{
  "d_model": 448,
  "d_expert": 192,
  "moe_layers": [2, 3, 4, 5, 6, 7, 8, 9, 10, 11, 12],
  "router_score": "sigmoid",
  "balance_loss": 0.0106,
  "rope_base": 10000.0,
  "init_std_up": 0.029,
  "init_std_down": 0.00329,
  "decay_fraction": 0.554,
  "final_lr_fraction": 0.0
}
Below are experts of layer 2 (counted from 0) of a mixture-of-experts language model. Rows are named router (the router's row for the expert), up (a neuron's input weights, with its number), down (a neuron's output weights, with its number) and show model dimensions 336-447. Each number is 500 + 40 x the weight over its row's rms, rounded and kept within 0 to 999. Numbers have three digits each.
After each expert's rows: "comes before" lists some tokens at least twice as common just after its tokens as in all text. This comes from a sample of Wikipedia text that the model never trained on. Tokens count by the router's weight.

# expert 44
router:541528460559555467449544532459444524549543466554539543459461558540533518548540555521510529459473538541515502492537520478450459460545527562481459553532543515437446546466549475553460461452511547459465485555531535473535469507552515458540459529487547451460481543513452551464538550469545470456466458521475467535527546545456505511461538537538
up0:516529497510506451522490514525474450495478549455491461543539393489489559440487457521446496539555498511515456495581484440494541407496596435484414445560459556498559532537434533507492476550524495513476530493485403491489513469474474454489543533468474450541504479540507546462520474513482489468398448559494516455527472575547463499420498532498
down0:566518446541501524461423477519430509532568460489480483487457477539512610499509511426496510476498502441459570499486556478429426477467563511466463520518470506538459519522461513482501432476524523567467532455499517566495527515447494522458472513502491517506501541524482525470505460509552444498536510496567485478551495462520495540511541503516
comes before: " |", ".", "–", ";", "%", "th"

# expert 7
router:549531464537548458459541542466460542546549467553544545459467549526536523547544541528495530456457540536542485512535529451451457457545528548464461542529546517458447539461544474543453463459524541462467493552557541496542476486546534467537454545491543466464479543504453552468541537464538471465457459529460462538539535534463505527459535551545
up0:450431548478446488597395531483428561502489553479486504517442521546540511523437503487505494481530398490511482548533524498521538554471452503480529485406482491507497462489459475504516533468508472492451517543510534393443444441530553475519463463495475489484494524426534489538414500517479543482475448522505563520531491425564428500508471514552
down0:541489504552525565506540561466526552558535503455474460495507491454432549483473486468434451483445497424483551589507516565490500445423509550505516538490458608459521479422535459479414577503524580541500430509552496503484497513481395516557470492508549479514484450470497491508488522515490551452513585459551457510493536501521473464507548482454
comes before: " ", " and", " which", " but", "000", " he"

# expert 10
router:541540463548545464452541542460461522542546471548544544463451543538540536542544543534521548456456548544536490548540528440454460457540538549456456536528546516454452546455545482547455464456526538454463473547545541469545466469552536452542458538464546461458485543532459549453536529472544457462460465521465468539538537531453505532454547549545
up0:522476526423533499520488491525499406441457524538500451521527486514545466450550452418477494494523466497577513513564494530520460610515519509463562472470481519511545497532520554530495552422504510529541386496474513463490563514513501471533574515426492443532528503553530449575481541476485520572553465567476524562488507494461520519506509583471
down0:437479534580504492525463561522515515566455482465479475495506490481420522567441483507496490502597549546489482502473442541558549570522575480508470488464523483508537536572509449517525570471535497494515501459460520494511520502457389492487515492440495514540561533435520504452545560435516500497492514522480497438483531542471534475464569496522
comes before: "|", " ", "-", "201", "200", "202"

# expert 5
router:559544458532550467461541540457461533535548463545544547459461555537533530543544534525517531451453535539535502554547519455445462465543529547471462549531542511463448541458557475544453462454525536461467456546539544497538465480544535462540458537483550469460458557510452550467537540472542472458467460515459471543541541535451530520455540548545
up0:465465471484461499517529532560547477452485532524491564497559478511484507456526499464501560562435444495537529472499537465604504548491526518451450423450557467521520511557422492507546475459533530503546510465481480469575491530482528505476418547553457536555456477512515480513480504466516513484539522485421508436515584478508518500504515524498
down0:542538522488504462524476514459440521495565464492450503508443546464451481537526460468504552508502502470531540570489501609467369471497553545480475411469501479556466549413491503434502555433484470516502511554498485468505471535501521453408479500427545556523489516492460526506577533489530456537442476466472547444435471523462455489508470528520
comes before: " ", " and", " which", " but", "|", "1"

# expert 31
router:534525470557540452466541540464451527550546472558539539462442549550534520558536546532513533460464538535555476492539542443456461445563534547474467534543542524413456542461548467550459475469535549461467492541543536477536456483543531449536470531502544468470451534512458542444535545460535470454452461518466465541531533538451513536463567536539
up0:527426525488475601539487520565479519471442587441458430513540459463519504482452534455447538508534449450468521514500541569560533527491462505535491439512525558571533443556460553426509524526484525550524526445450540453533556524475443468509493454560426475544546487512517506535495548532536481582521547451549562489453439477557493493558456474501
down0:495538519504503415441465486472543492464430583483491475453490453567497594454465481527447480548534528418550547499512491537567545551532535532515485490546481546544492489530439462515444498487452471456456514564515478436563451576492460543545521538468539521464457519511563416558499482528510468497513519497443483533541502563513484494498414563518
comes before: ",", " (", "\n", ")", ".\n\n", ";"

# expert 3
router:538538463545545451458535540454456535541539465550538540459461533536551529536549540535540533456457542548526486525535527452456460453546541547456461540534560488451461538451548498543462455459532536465462460542530541467548464471543535439533458538494545472456477542517446551452546545458532473455448459540459455539525546531454530531456554543538
up0:449475521538465454496472534481473492502500510478482545553457457534502446517548463464510523494513508572475493553460461448532533510561520484501521467518481557438522460452484511536560533529468522505511487494521425439441519548450565468546395503556501547487522527484573556574444557459497452459457446549507424496562503455485463499449535522536
down0:488571508566490508575538458503520521414512454522464489504531463505469457472479475514517536519484440442492486498496539490491450520476518452506538459503467401500421465528468454519526573493510531491501488520569444454479541550494507521549481536457443479499453492452517490525436491552508460520494523488504467455534499554475529580444522556552
comes before: "201", "1", "200", "0", "2", "202"

# expert 77
router:572521454534563489450542539467464532527585477526558542444470558536522535524542541533523512432448519538501498491556497498437461494526536533478480544525522524487423552448535505541413461451520519440472499573508579492532450492513520490540466497494571466429473557504468526474541529481560479458512446522461482563555509531446498512456515571547
up0:393550527470445485520482548452539518497436490442465538553481524516511445513454518537422545475531467521548537425572491420517497458469486539420432486509566510531451471528498551458492480515532557578506504479492443493532503455520513429478524467557464515507507529560508463478448503498477463527487499489513521485425518434567523448473483475437
down0:420456494536569453479519543499573430503501473437517473496528461517507451541558523454511478513518506569508513553464521545511467512530510487462497530494510492495487491515556487469573579569498578455542504521535528554476549527557536529449463488495408481598462517494534551554533564447442539486550542515526554543489459461560561509468577576529
comes before: "″W", ":", " information", "″E", " name", "″N"

# expert 79
router:567523449529559495450545536465464532527588476527553538446468555540524534526544545531520511427443521538499500491559498498436457497531543535477484547528518526481423548452534500542409460455516520442474509575511577492534450493517519488543465501499573471429477553507471527475542528482556480458514446522457478569551505524445502515452516570548
up0:469483605559409513571603482470444486519468545476477537539451503532557457525468464497526536475462468477464560566507444589482533550564510463525518478483484455553530535555523476485537545381512477536539593468474445502564559517518458481507566511515526446464448472451457537542469489523449531506482577537542514523520504525535502491536524512501
down0:422512537529496432474543458520547524509529486515565464467445548519452451481505507473508482487502500490498430477508529452455462531492541526491539551466493496442500472466445573497491550507584581456475528442496488513487483521464495487529537511485465499441476549494456572519518471500500546544552554531528476475492535536487515540507524498439
comes before: " also", ":", " name", "″W", " information", " life"